python train.py --experts_per_token=4 --activation="squared_relu" --balance_bias=false --lr_router=0.0016 --vocab_size=28926 --tie_embeddings=false --beta1=0.95 --steps=6266 --dataset="wikipedia_en"
Below are experts of layer 6 (counted from 0) of a mixture-of-experts language model. Rows are named router (the router's row for the expert), down (a neuron's output weights, with its number) and show model dimensions 0-255. Each number is 128 + 24 x the weight over its row's rms, rounded and kept within 0 to 255. Numbers have three digits each.
After each expert's rows: a language model's description of what the expert responds to; "comes before" lists some tokens at least twice as common just after its tokens as in all text. This comes from a sample of Wikipedia text that the model never trained on. Tokens count by the router's weight.

# expert 56
router:107143114119133096096159147134165104102143120109127080106103130169177140168115149144128141106119125133149089090154159098157098137087139149171143144086169177117108107161138142102082140129153167133092096094094096103086164144118120117134125144155120141158138112144156115113153130112086117124138155084094145111134133175127165094124133140148155139148109119124094106142120138091119137115177159116132098079139128131139137135141137077155115119109130156174084174089125145168160092089131089117147144131114097146120123132161108112109150147110111111117154097095148136143116121189137130115087170148118149109162121145118113133117141133111124065121116121150134136090142147114076105125094134142167108143109115093129131102087148161138141144132146126142122114124123110121141115105099107
down2:089109126154106107144141147125113128101153115164152104153134069120118142134141174133177101137113080127092139156044163118097128140123137145125141118123133160149140113126182127134171133128166119150191164121123138155155081080106082203131128160135140125114148126079143129149133170113108144137124117152111125119151152141118129126135161144155120070105160155155136143118133154111158136163119141149112097139120092097120146158128113145144137115109138096130113113138114158141099129103123119155162117144114124174127139134099164122141124152095118144126132119145122116152121145125156129097127139118116114146190154141147139124123183123149139080160145140121130143111103099147135161148110132102052137145084150160114129157109128137125145151095175083146138106115151108159118123150125152
down3:152193091162133142096097134121129118117137138081121164125147133137151143144123171095144090163155125084129124134148152147155097117144146097104127115143119107114099105167145128116098116105096167180118116121125150165115136068151081110124145125094095140146122168101139122108137128129137075109093110126118135162161095111098164132155116111128110108105133130133148124176108155104133146123132100105155102101132104116171117158169096099107066129123099137113152124112094159124166127164116147082144158089136121137093201092092129131129131113120149125164109136145119128129163145158145104129119141105113118138115125160112127106098087146110132108125160112104146143108117139117102099149093088140107108110129093152114154153135146120130147150171103087106115094099136114134169091109140122
down4:132154151129113132193076113103155145141106116140072136123099140149142123118125104117099183115166138146119146108158104139110100190138157121151125132141117113174138091106095166122101123072160099133132121152140153111146147128143131100124106094132115119120162052131122155165133154148153104139150137111085099136144103144131164115118155111136127154161114125128147161113111138114143095152157123104124104164126126133116128136159136134106102123128184170166108150160123144137111127112148147136146137139088138120141110106159124099127124136128134179129139105115134164119122130113120151145167114109095075175148120167126166102100100130164124102145105051149092101147134103143112105109132123104127158099141127159122130103114116112148113119120111160142138149109080111111147150190182123
down5:109157131126101072124162130142110120094113099100151113131142155105080142110156114132190121109175171127178140176137157150159149152096128121121113106149109142166126125111069134132119133146133138114131134091148131151133148110074112103131167093105106120090187124123150156157141116161129116138142101150138121123135129129168111108105127119112111127176165134130133130122135154131086103141101066107141144129140115110142094135144146102135136097107166128116137128121138158134160124165101115072115167143151139120113166098120118115103124111124091117118139096132130171097149111152177095152185144120115094119115122130189114106153091176140128184119105114155120096108108163147138108148115143134147151098097153150122124141130130132133076134145167162148134107125124125110142105099126090
Month and time words. Month names in dates like on 9 May or January 2, and time-span nouns such as night, days, duration.
comes before: ",", ".", " of", " 2021", " 2012", " 2025"

# expert 60
router:120158148146088173142154178132116125118106090156130145170105154123080153085116119072152149117147179141150126112134173127160126121161152107149144168119147142093073163116084142093129112104177144095073104121172111103118120151124123131152118119131143119142114142139141158105147129128147117147129145165126086139117142131105071118114149102117151101145127142159092136146136125160121163096122123114155130122126122135173128103140112089140129115086122139102127136120117149108112138155116083142136158127090106166167132151142092149127153148128144135122096126095134135109151104129138106138114175140149148056147131116146144133139116159131082067158097134126095158100114094109143103149126186119176111111109141114158115129140139128128128115140130125113092154146106155147105142092143081
down0:125157141120118128133117160145104133119121125109124188123118133152143155138106153166138120149107125148120154125099107142122106097179131114151136132146128119103108105112170134138121169151136132129153109106155141078091145086136109095148119141150106119098084135103151166095160113087155119128133138106148138153148097110114137135144077118104172157117106087170183066101135108169118107164173210103141188093119121142141093118131153116120111171154133146099136102117119142165176109141129130091139114135115121118124166160134132190155158145122124116144133146129145171146089101126148170122131151108169116112150092098156121134130187128155141106140110100156118147128099103110103137115096133137125098129136139166142150146179140118141151120126141164124141125114117143134119139147117099
down1:157147130144117134129112189151110147122093169137122152132138169138120113132123125097154121126090113146130113107117138100112144137165136123175135162110100077103094138094144088086147117142183122077166123117151131145123103175111110131140096141090107143132106138184160139142126102092097132127142130145156132129164149141126099136144103118138125143127140119129112131119143151119114141135143121110131130111158145082167105141116147128144092176127117149103133104085089117103115072127087135085142148149105100143101137198172122137128110137165130094143181144105137146107155114103105126107087147109117126077161114134128073164153125141137165127124125115099154145104130123147127102112102114116172084109146162120122184130163093093134118121150107107136101108140071109103119108109133117
down2:111106131176088127136097118103088140104138108135132135102128141135147123100097129127121114104118137147158180061171175125123131110118155116134178106130160134102127114132129118107078104133178154126112106103140126101129150137138148127107128132151085126128148116087138138129164156121108095137120150171172149089146137120121148104096112113093152153162137122143161136158135087098157125120163155146082169087068099127125126106131171147149127157136096152135121128134101155143150127130113146112133126154134112096105108119122105107145181135125107102101165120149113083086123127132165104120142163120105141085107127137147112107090132083133124070160110134115138170142136093098053109142140160120125116146102176159146111121129128149121160132130100127115160115109125099115129146154112174
down3:113127144175155165127177138136133124106128133152104127142164102138126108126098182114129146131145142117125129099087146142164176167137150112133098167086109141125087151137109114115069162092165142111088137158128168109103121160074146112142121160122135115110107174139153118093095110133096092190147170122127170169092119144113124090104107117143147095180124163163129162166131125152136162152146127139129124121146130153133094120115093104138129126134164159145121138110104133146152137127103138173124090113099096128142163138170110177138124146143140126102108114113168172118101100130132089126120118127110174137133115107147124141158121103130111109153159107151111130099127124155114084115131172117167179138168132115169116137131159125152120116125113120106114124163128166106123120098119132
Event predicates. Verbs and predicate words after was or a subject naming an event or state, such as died, began, took place, located, resulted, due.
comes before: " in", " on", " by", " to", ".", " as"

# expert 21
router:135113137172148111165092126139107108173159143124132112114085095133076152139150082143123105159130093141150133147123166110140153124161105130112120112101166131136152143148108097116119098135168159150131129085108123095136115084171114178126133102130086112110077121125148113119106115136127154103128130108141139119123124122102108128088124088162122099134100121123130118094154103182137160151142145101149166092164156078144137141154130157132126130100084128114156104164125144152112145171158138070153134151136149133131144132164137089117086135116107115135143157125148130150124105151097147151113181132152141100139125113128166126107151146162158156057123090158123151126099108102152138179103155125084132146101109149114144115144135105102128109154129169113118091116136119176154131099150117
down1:132089151127125152100151139138136104139120086142124115124121185149099111146114103124126220160134138128112159160086165148091128171138098144120104173121112145128147147141106124103154105110130101077123103124131121150139106140148121135117139101088167144154128102118150118157086122142082138118137121132143099151124130133140106144164095088142123141074162111127083116144089115106126145082120143134182149152119161118137170155114134121157128117136165138134174157151142138146114120160134116147095131136121156123116133141144146120151083142169138156145153152102089129128154112156127136104124105139126163121147133166156112101121147106131149186115119140160063141091137103136135129104162110119090155136088148075116123066102131143131083135089105144146129153137116152146142126151114097
down2:159144128119110080097160104167127129122133121153092115103108120084148150102109111097158131110151084118112137140120130123129145129099115152157121143112097103110147135109139169140110106129114145133146095150116114113112112104142146105129171130137166105117111135128140095143130144124161152127188166145145145121133153108139121114170095063135149128150159130172145140187138110102106119161109127108126109095165126137112137151140125114153148116131086109109109093124125125116097110155096185124114147132108121120156166112121158115143105156138122151138087133126105119139058139133157155106112138147102144154102135099126099129127107131129108158103086120117130164139126142135155137175170152146119084144109130098176111083119143100153157088180132120160148081119195178169165121101096119
down3:187142126123071121129086154110154099149168103140123147162124129119134108116153149139127139147136138121140132132142116143158101111129101153120148116106115106124128112129113180152094114157150157141150165104174141141139130155121112110112078134102114143133096101126116129106151102109120109133161139127131145116127153123149131110106152171136110199098134117182153146133143169130123103144114118081121140155126106141103077059129150189133112136099095117111130084129107165104139132099111125125125115111140099105134150155119136136153137137154093132140125112111117132120122089086144160108139180116094159120160100136132114150092129125112138093155133143178194140130083110097102173116122131116143128109125146117162149163097157110142098148087131091149099162140118069138109078127116157
down4:123088112143179135130140118131095148123176161094121115127130100146112134121132133091144092111092151110113155123113099104126135197115113106134121132129126128146138136172149138162150102167091140171143155088100129126143135135104106154157112128128116140111129106129114136102157072084126104149112130115122147088135112142172161096121112109172143108113172137128140134089131127129146111121148102110098145107169120139111132171150100114126109161135124142147128147122131115150140141091155122090109118172116162156130105132186097084136124114065121127154101109149114148092127101153124158130137119172091125121110152116139132114124150134185174128144125132160103161089139115094160158143149153117132137111130108130133093155172105145138135135169095178148110038152125134143157145154146147
Infobox field names. Field labels right after a list dash in infoboxes, such as Country, Location, Coordinates, Genus, Website, Release date, before a colon.
comes before: ":", "(", " /", " date", " by", "°"

# expert 23
router:129085138145086153122147163103101139152117121123129197134122119136134138127140074114121144131134123082132111101116106145153120125134091110118113132095124109155142163120118133148098130092125151125120109125180089163179131129180103077119151124136118111084149106127127088148098098122138108161139114157177140149150125111084101157117106146142130157119124101161102113165137133162113146153152132103081113116136173136088138077146106131139125142117108140091153116106121120160132148107155151146123108134157078128073122146145111126154095158156121122126139159166152175104179091149159127137095137120145125125162109134150126175107121137099150103157116128156137142076119138145121161124094101153095106144159171147151083121151097101103131115117122131092133149107102091118096137154107115
down0:109119097135146185127129142138116104138149130135126170132155153182173136129137166102126125135074119134120089167123105097121124133119098155148136134123153124141142138098120140150142139155115117179151118103143125104143115138126177100118102098148162141128137154117119133110130134119146102125102145118163180146166098100160121146100107144112150122175116105091141093135140132142112110113139104142138111111149138144122153132082160103088098137134130178161116136111141146130164130173149151152059110170143157110167114121158163114086104092072151115186087125170134103098101083067130174109119134098114108126119123148102093170131172140152105135135121091094076137106101101118119129115095127153116110127130089146125151122132106117131141158155099160137139119126125149122129130134108144
down1:138087097084077144100085142135114153142146072112104144100165111122169147120139083130159103145153159127175151132093138099182136110140127116171100116128099150133126114078120140115121128137117146121124107134136114111132106130091086133137082110134134113104179099088091158127112122149125117100138104164150099121146120136081151132116067117133105151166182135081125169133135104135098124090116108117080159118153123141165077118168133143144127095087124106094124119147120156108121098125140179137097135146134128121068103117135117141124115121122157131114110143142115123115101120164170146153111095156128075128140138111122138108117112101137137111121124138183172126119131127087132132136084124101095119107127140153111147153167131124100156087138131129126123132123141155121095145140087099
down2:096150147152124148091124117131151154140197150116107122133146131108098122107126112116169185126174125119126119099124140116108151100113105134097131136140144150128135083145091121127101175130149108100190106135110126146158149138146145123152129162146165162160121177158132142098109136182150131158132103148127108100121113143125084134108119132128114114131119150185168087125161126115133133145140137142143089140108145110139116105204111134127134154108155138120136123120132117158090133152131135164108158135156144173115132120134104141077158138103088111174101134130127116078153116127133156160097127149135155114113132114085105142115123164097115125168091162115125158178089125128119106138129130159149163131164118126110144103160153152126096126126137109182171084161140150157111159123126176
down3:117106117106105099141115145125106168144126112144054144093103095129112127101143113164110153131153163150109148132139130083123138169136099099150138135114112174156156113127112150143138118137155092136152101126123132094137114149093138159132116151124155138117107117096135117130120099162142171133081102064119124121170127105092094166116135153133128133135159137096140148106107152090144114086125124148156136096132119119097133147154142111115109113100142136153120156155160125175135178158119119142152122163105155161101138115115107097154165086154127159108105141146095122139197116105125113115100103152165120134152094106095190174145115089106166142095174154093142120158141127104110128106152105111113140136157104135089118122129109170096083123151129136077120162132122128133110136137112130
Copula and linking verbs. Forms of be and similar linking verbs right after a subject, such as is, was, been, became, remained.
comes before: " a", " also", " an", " used", " not", " known"

# expert 7
router:066108120125120081142156094162109127107146147140143124126108118155127166104169179148160115149142115156139129151170140110116162159152138120109172093157077117111167095113102126150128112098138097109165156105135166158118179124153145148170123125133086101140149114105135158128155159132108117110130107076149132094097146136159132130121092100115149128131145102097150123119119143095153147139142162128099166117129137152106129129130148138139131130139098123099112132107145122131075117137095097138151134119160140130149110116166123105133117131119158152139135123150145126130087120124180144089158155123121081155116113163121168117105176153097131103101150104152111097137169146128126112112135134178109170174107106134112148130166146145177124096135111150122163091131080124112128081146170161
down0:170127100144128139123156109166154144110146157094111144144080115156178142076068127080177159124138140173115126177125133155078145115140144105110139125118127118162141128091167175114119081128119159127118127152165117129144118159142117150130125131127132166172148119127162140121128140134111146129126166164112091116155118105102118160083130115146134123105145118126144085096124104120092137119122134098149117114125107128107093132078108125159131145110108199130138153124123095137150122174132129153161132178110118111084128106157149102125143133123141081124128108116120132099148128175173127164122177187139113124124117126108107136140137105147143140121109135117139117140145114156116123191115149099136124114122140144103112111132141130130149148158100151131127139084154191143073109176134116
down1:120123175136112089138138134165111176108133126162148169120089110149138177102128171190161168108118143146153131100137115165139060159139146162116184106126079154122133142166147130122111127087146115152102180124091114103131137146154123109115157103116133119109169117160160092104135135109152128174103131120187146140132132152139142090161125121116144103137123091149126122179124121117186143144131156105093070098145131140102113123169127147176124119148120173119152118108118163119117143151130119144137158143155114120150115121141119117140117099114120087126146164127129142157120106126149150124123147115161144110109124112128124125140111154129153108152132124087117150133119127134099052132105149122122115125146145146140135106202136122164168119121138102116131098125124091124136136173157146
down2:124094112091129155156173104120124133102150106113157108122156124177106140178123118132127154126158098158103118148122155115145074116124161111127127137116101117162146123078131125159094127112101149113182165149146095174069161097159172142117114161140137115108164141137094142167110111144094135099135122133160140144133104108129106117132120119091090112109113163141140135121125107158131139136160154155122137130122166087168112108087095166097117088126102066190152132143106152132118168148132139118091143109111101174124135146159119167124090151149143138126147174120137108132152103131160143081127131155089152135141134114126141149166109118136087125117125146152108091131113072101136148088154134128142118112101125143155125120147140134116138160114132106132167167096135097137107144145103145
down3:124142148124166139120124162189104042180125096131130099129148159100097087159112132146109161165126130124117139117141132142099107104107117155096147120125157089149108139159122094087191157125102133102130145103144157115150091110122109147143138162139134118124123128150132112139118125115125152145143119152117077108165130160100170132134145143148107112122074129145096081110121092109143092118129110089137132146134113162129146139123105112117125125113135167131116142112115175123102115173125139174108120101128119074113132118110125147131127128154144131133138156092132156121172077125142189128126130107108121142133148081097133124111123105113116138130142197130129156148097130124113163143100139102111154076147127116120131123114116100110127079163129143120072114116076094179127104107106126
Sports club place-names. Place-name endings and club words in football and sports team names in tables and results, such as Town, Rovers, Redbridge, Horsham.
comes before: " |", ",", " (", " Town", " City", " County"

# expert 25
router:122153181202107132106111108157141118151120130105149128149109120129079097129125104132115138122104145131160121123105125135111133124193123095134103172082091133099090115118136145166114088088137115101129119095158125150166097142129144135147125121115155101140130130122134125110138087117144178080115141146161108144120134105102107135103139123138161079146084112160149099135136157154084161154141140173141094146127157157130137100140119104124161093090141149109139082154141169129121150121154069145111100095108104161163119130094105177103127136143138117141126112095138142113130152110133127112145156109149147096152121134102121190142128151141083111186104147114140113143108113137135155161127166105152098105114133108159156119122096161119125105114142141137099153109140162170091159141114123
down1:126147055149140145130124141136095136172144171147130082091131139120126146147130081113088174148080154100121153103172105081142124173119110131143138124138114093125159126177116154117122182140130130103113148102124104116165085108149100123123122120099099107156129089120134137102157142138141132136152123135155121165157121102162132151110133148126078163129162139147159124119145125099158154128121097148078157111143099135157071122127119128149120123150079118129140130097131182132087164116152120116102127150139098138111098086115110105105151067123123130117115115158177152101110104134111126153136119135176102121136108170117174103103106140144126132126112150124167108151106138193156153131115122115087111137147121135118118142117178140099126133128154160101147099130117102101151113121142133
down2:100154121131134165110135155153104132095100136120097149168088130123172144132142066160156158177120168142161124125135148141122127139156107124148122104090139104112117135153111128130139154159146100045104110132133133138131103133130131143091117128119167142074127161133113109118137150165174140127159094146110126112128104135097126144142140126119111165124141132107085118132170175139142131121092129129133158099113123105160110131137134155177113096123085115065124117126123178166171097096150133121092143116124147151110094100090108129126151102131081122109125120144170098104101166129147143118130110172163096085136160085141105139148114132140116174137110126124144112134119122146136139128160119139059118085147143138105132127143135099157076151091125146141137122126106140143164155152151144
down3:124152133116142161128145090159144148056129146103058097131126101109142149060137132141180188113124104153141134120168127103100139058160122111134172126121123130135093143160092152123122148163161113126140117143127130105127091144144144128105166150090074105112149091124161118107110106140134130152142145113157092110129102122112136134101141132107101142123109066115117102120102098120126127087110102105136135135127106108120122107118138160143159132089112121132107173134091129123165124107135120144135152124143163149110147115154119146137157162123127155138154141140153169108156119155137129130111139153134130106223101142139116119084148150156164104146135124146135122075162127121145145099097128148113133134139102122156138141114140098155135141151139208100116114156113127143129120117125159
down4:111143106097096074091112130096127130133119111072121178150130110113141124135122161126079086134118100143106125138122126160168111165131073106086093110132155147154165144136130097102167116145110113121135125153131156164095137102131131134132123129194165162129152182138094156131115129139153126112146163171081121093126147158156108127113123117105155117113144160121122122137140145129143102122135130130151118150140139083120130150081157130148131102140154100145175136132139102095111139130129156155126108120169140133120125121107148105135129109111120119109102120091086085134112167133104117136174108134121174155145163106143131112157141128061172179092161153120118160155110106145109139088193119126120126113158108115101139137118125127071114109105117099144148133139148069129126123134112137
Predicate adjectives and participles. Adjectives and past participles after is or was, often followed by to, by or as, such as available, known, admirable, noted.
comes before: " to", " by", " as", " in", ".", " for"

# expert 27
router:115158143090126130150125137127086089145112101145118097107133123133139150165117107135138144128103165134136136093117132122142078140166147116149104104084079115119161102156149136139124110143128152122143123088094126155126155117117145145146143125095133139113136135150139173132155101116112170122127155152153159139176108086155128146146141117182132152136105143142165086116120118069142116100100164105119098127148111132147108067157151154101072170167092141150122136121104119151167146134179150138153112113168131111158165144115131121164123084125162156137110113072148075145128130086139106113150146139129139161104103127116109135115140197126187128134126156131095092136132111095135135126088150126115154161110123121101157144172132130180134090114108128130124119125132099132162120128132152
down0:115128142140119117146139119134141128148116134116150139166153126138135151113145106101126093152141117091104081065124084123125097152079115130117147141104114111145132175102136157146146121102121125097142099136146178150132121114130181131089070130134114128115114125138115132113144122097089150134144114167128106127100119126105101115192139162152093123146107132112101114145146101108149125136152152190149082139115155119153126098138098121151138107163130131086140120155133151109105138160152163134098120134125097106131156117153093145097164138156178148132100085159082115123094115173125142105091173117115110095142155138144160130084112128148094128090117150155143149154099146201153145154160140122147130135122130110120092092162142140104091145126143151104084128117182085152121127126119133
down1:141143138110150151154127148097146139063134180151156122073082139147102144124136153139108093135107087130122115093134136110117155128109149117112079095128180161114139094123112140126112104142112147117119164172122114159146109122116133148138121134127146149101076143109116127135093131131125122156120134147130134158156149122094174159145093141111107073140141102150145133137118119157081133128144105122133090129150093092150130142127148090139166106115124117132189156101129137119172149172104131141158110144112082128135151141148152165146138136182094106130094123133101091131105127124148136085112179098145135100111123144132119143127111155128137149142164127130155122207121139111150146121138158113142117156124140143141091126144154088102131111138150098126132100129147149149117161114079215
down2:139149059141101107150101126130128112147110148114138089064146111104139143134114117128148132129129197157096111171138138116133143123139154127154114102082070122087107115095147097135129105149129136105175108153125100135146166129104088104124167151121130127096139094157114141097097084099091162115111158171130141123168155136100147150097121125123138065133135117102083136111087132092145137096121143159073126133167101114149103104114107158133118120083123098171119139081184101122114093147098157079110143120138133127142110109129110075101102114099104145128133095120134161123117112097138106087147103133119151167127131091125134144152146143114119117128130137099147122123106154096088108119123126142164139119100143149124113142158126156084112158120125107110109111136154123149123149111133131
down3:108145165177120181151128116094135138133151141121148147111169115119109141098149106142096159139124103114135139155127066091103124137125185198091106141118141094117125165099141113142084150156140152139079119121163129133136132122146128135122117121154087121118157136106122075112118111103172114131111136110149159143141145157105140164130161148147102088096139111100117125119111158153139154118160124132111130095094121163153169115127155095111132130079151151140127133106097115159131105135083133122129171133145109159107158101110128159167095133107103186140129160138069083147110159139128125112109112115136113142150117129100162140114139191127148110123145123127149161112150126124116127107118095115097120174071127097106114157119167130137094107154117118081143122110147143156095137125146157
Compass and size adjectives. Place-name modifiers like South, North, New, Great, Middle, mid and upper, as in South Korea, Great Britain, Middleweight; also some table cells.
comes before: "-", " Africa", " York", " 5", " Korea", " Carolina"

# expert 20
router:149153150130117109132127063091143120131075122164106111113113142110101126135113121182154094139148148084139156142112106148138111091111087174124132088109084108138119164136139113143125111118157127116132120142169155097161109130142122090122119127107152150123097140154110128118110109070112185153137113138132089124152127142133106103121106101107086160133133116099111104110150092122139109130091089114081133120134065141113145135080140147153087129166106146145117134115147119121164125089109130152117146107129164105143150151120122118093083140141125140099148121118094124149146141149110102172156152136113144150136144099131163065157136130154105113073097188158114152166156118110120145146095119110173129098103157114174118164095148136090132117126138124137131127162103118153117162134142131
down1:127117128124155133097146129126127094154134100105100138147128138162141122136077139125110157165135145127104145126137121142122120143107112139166123113104094102184154111131138107124073133103143130096114151113133117085127157132137155116119106122130114090163133118143116163121161116127130140138196121110102088141119147138113142151142074095122085172117141134129143092091131142152128133150145113110114106110106158132149117108153099141099136140120177091174158173062101191115141164096112122112105102113116140141111126132115120136119141111097136160120183088078112059139133128059142141138157124131130102171078135120129118133107140145127118183118135092135114125134062125130112108106108136154130149127171147090130143131080116149111110137123092147147132146091160135125114105115165124
down2:139147118131123125128127125156078141114109139098123145099105123147139090106086145130131140130163133118109116148154081142102156109124112156102112157133152129072121118114101107094118070146098174097122130135111134110163125162131129090136153149115114093151124141078121158127095098124123107161123081174090092103121139159120114137148144116207137143165141122106150157151116142142107122130124130124143119138189161101147100164143123114156136146130122124141120134129140083115118103128102157100197138127114086137154083137100139133137143112139102147094106157143105107124117161147120127142121127123168113097134143108146114138101120143065144168147117093170090122170109140126117130089114129153123123149159130154137125108117090130157140099190144091155138150112174139085093143151118089
down3:077117130115101141135120122106087093136136123105107138108161121123145135135104127128113116148096114096163107113113128143140155153142112145152119096070121118133112102162122102124100113079155102126169131129114127158149139131150097123159103153095123130123107101152162163141129103144103149140150110158164172101143112150144089143094067109177105153132180132147111124152173108129106107120114106110107103147127136113144123085112124130156127153129139122087123119109173145100162127140150105129144100123126103126103149130175155146150123092115141122152168125098143122083095140111072136113120109171156161175120115143135110099190114148131203163142130167104154114106156158119146136130088111148135140122122123099077137152131155094126130094106104118143147093143117082140123139125109181
down4:113142083164145111089104134118180135121116129132126101137114132137112125146097165122141138143107115127165081158131138136142085150126092125137122141128148136100165125099148129133124093131118114169109114065131116134140128094145115142104109161107094144135129133109104162115112155110091153149106158098131164119121126114176136131147127120135142114123109083126107149149121160168140085145111143081127137111149142127158094165121188120137124172090206201147125127121127147139148110156114130117136126098108119148124149109120152117134118161086149182149148151158134135125109088180135192086138126166101137098132097133101140139135125147119139158137154144102166104110131094128118167140158148150108130105085147113165168121143168138114124110109157180113108092121130093137129131142161123
Taxonomy infobox lines. Line breaks after species title headings or taxonomy lines like Phylum: Arthropoda, plus word-initial pieces such as co, sp, melan.
comes before: "-", "idae", " Genus", "Genus", " species", "Species"

# expert 11
router:139153162124129153161107122182143135101161173108157114145098154140128119062107140155148168108140115124129165102144160103156152134120096138158175097111153136137104129113129130094117137154142099121138136128109163127096114141144083107102162154110137144125180117111109167130119124121107112154119153151133144139152154130092132137084115096096102140163116107116146149152158099092144153162155151140139116116111145130115124128185102156102138137104080126094145124138105191100128136135154061107104145106153128155145160131143098144120155149093086125136139102106149138117124161106134099153171128116157163101141112156113103135132118113163095072172089114114124125151141102130138086122127173114087110111099174151146130083096122116166129120109118113131109115136149115157120140167133129
down0:105126135139124139099155123132150148111087114079138127149150158140089125164098156135103136102125137141097088120161141088089078166125117121136152155055124116102155156139118120157130132152140145144139186141136090125142182098170138153120157121142129095146136122134136161101122128128150117126095232102137136117170152137122107140096135115079132118114143162090109150175083143109133094139126118102116139148136125096121196156105136136146140137144150158143142160101137155141112070150167153108110119131120158118145076115102115142154162164147130165123143076120116119130163105096098125091151132110120141122171111138160151113139140108104118104132158135142128127140121095147122150119127098097109109125162098108128110129117137085121158158135119124156119157137138147108120132123127126
down1:091134138160117130158124094146118119133108129111106111105153101112100126146094108130165118107137152132112132143094103117138088069140113084180151099174135164105106105075116158112118152126125165105132105146082119140138154116135149151096126091149122119097088131163136131127154113115084127125090138131152138155140139138129157123158161135153110152121171134107106134063127142124086092086129113109110151133140144094145172133129161100132140137137117116147075141130170106128158119134113132144112150119095122119124128166108146134121101105152163142139129117072117083103163161128132168067150134132064106129160129104114114148122162173150123103105096139135122125126105078119121122160113115158152163098109140087155126144133151195145169151112124131115110125155119163107140104121124134
down2:148123106066210168110139123088169127124164100112165129178159125120148114129140145115149121134121108123132137126108138123073074143181151148107131130118125135113160092104125144103100095134095119165129166106112153148145126138130161146137115108108173170136172132099146145128137099107134161136158082125095112093121124074123128100101139126122112114102152138107115122132129061133150141110109111147115080138152157110138109115146103134127130128086144121124150173137134164113090098144150125151109138104166139173106093103117103125098117127092088109132098137122128136148127104139101162109192134106103144166156128160124146124151114136109134083112149106163151115125102104114153129134124110101120144109126102154109111117076145130124140174131105123186114104124120096138101120146109147
down3:164087111108098058130067119133121136118150100132153138134143171142124098119098150090139103175107117134146138130106115130115091163153121158133173139127130106112149104147133090126157115117124178147185149134121145149140151114159124134117117141164149119133096136131160159160148117151129102199143169110137123124105133105145105117097146141139170134147153139144106131135075099150142104146135129167126093123123161089116132138175130131125113110151088215128110094125079123136113079117085157100132138128122164125127120127112109155111136125133147120141153141104105116139184090084116144143116139141118146101112133092135102108157119120159107153132148166139190087106139153152137138080153157151132101128103116109132089135147091159108109114124126141137144151124145131150148141108122115
Clause-subject pronouns. Subject pronouns or names starting a clause after that, because, who or a comma, mostly in plot summaries, like he, she, they, which.
comes before: " is", " was", " are", " has", " had", " can"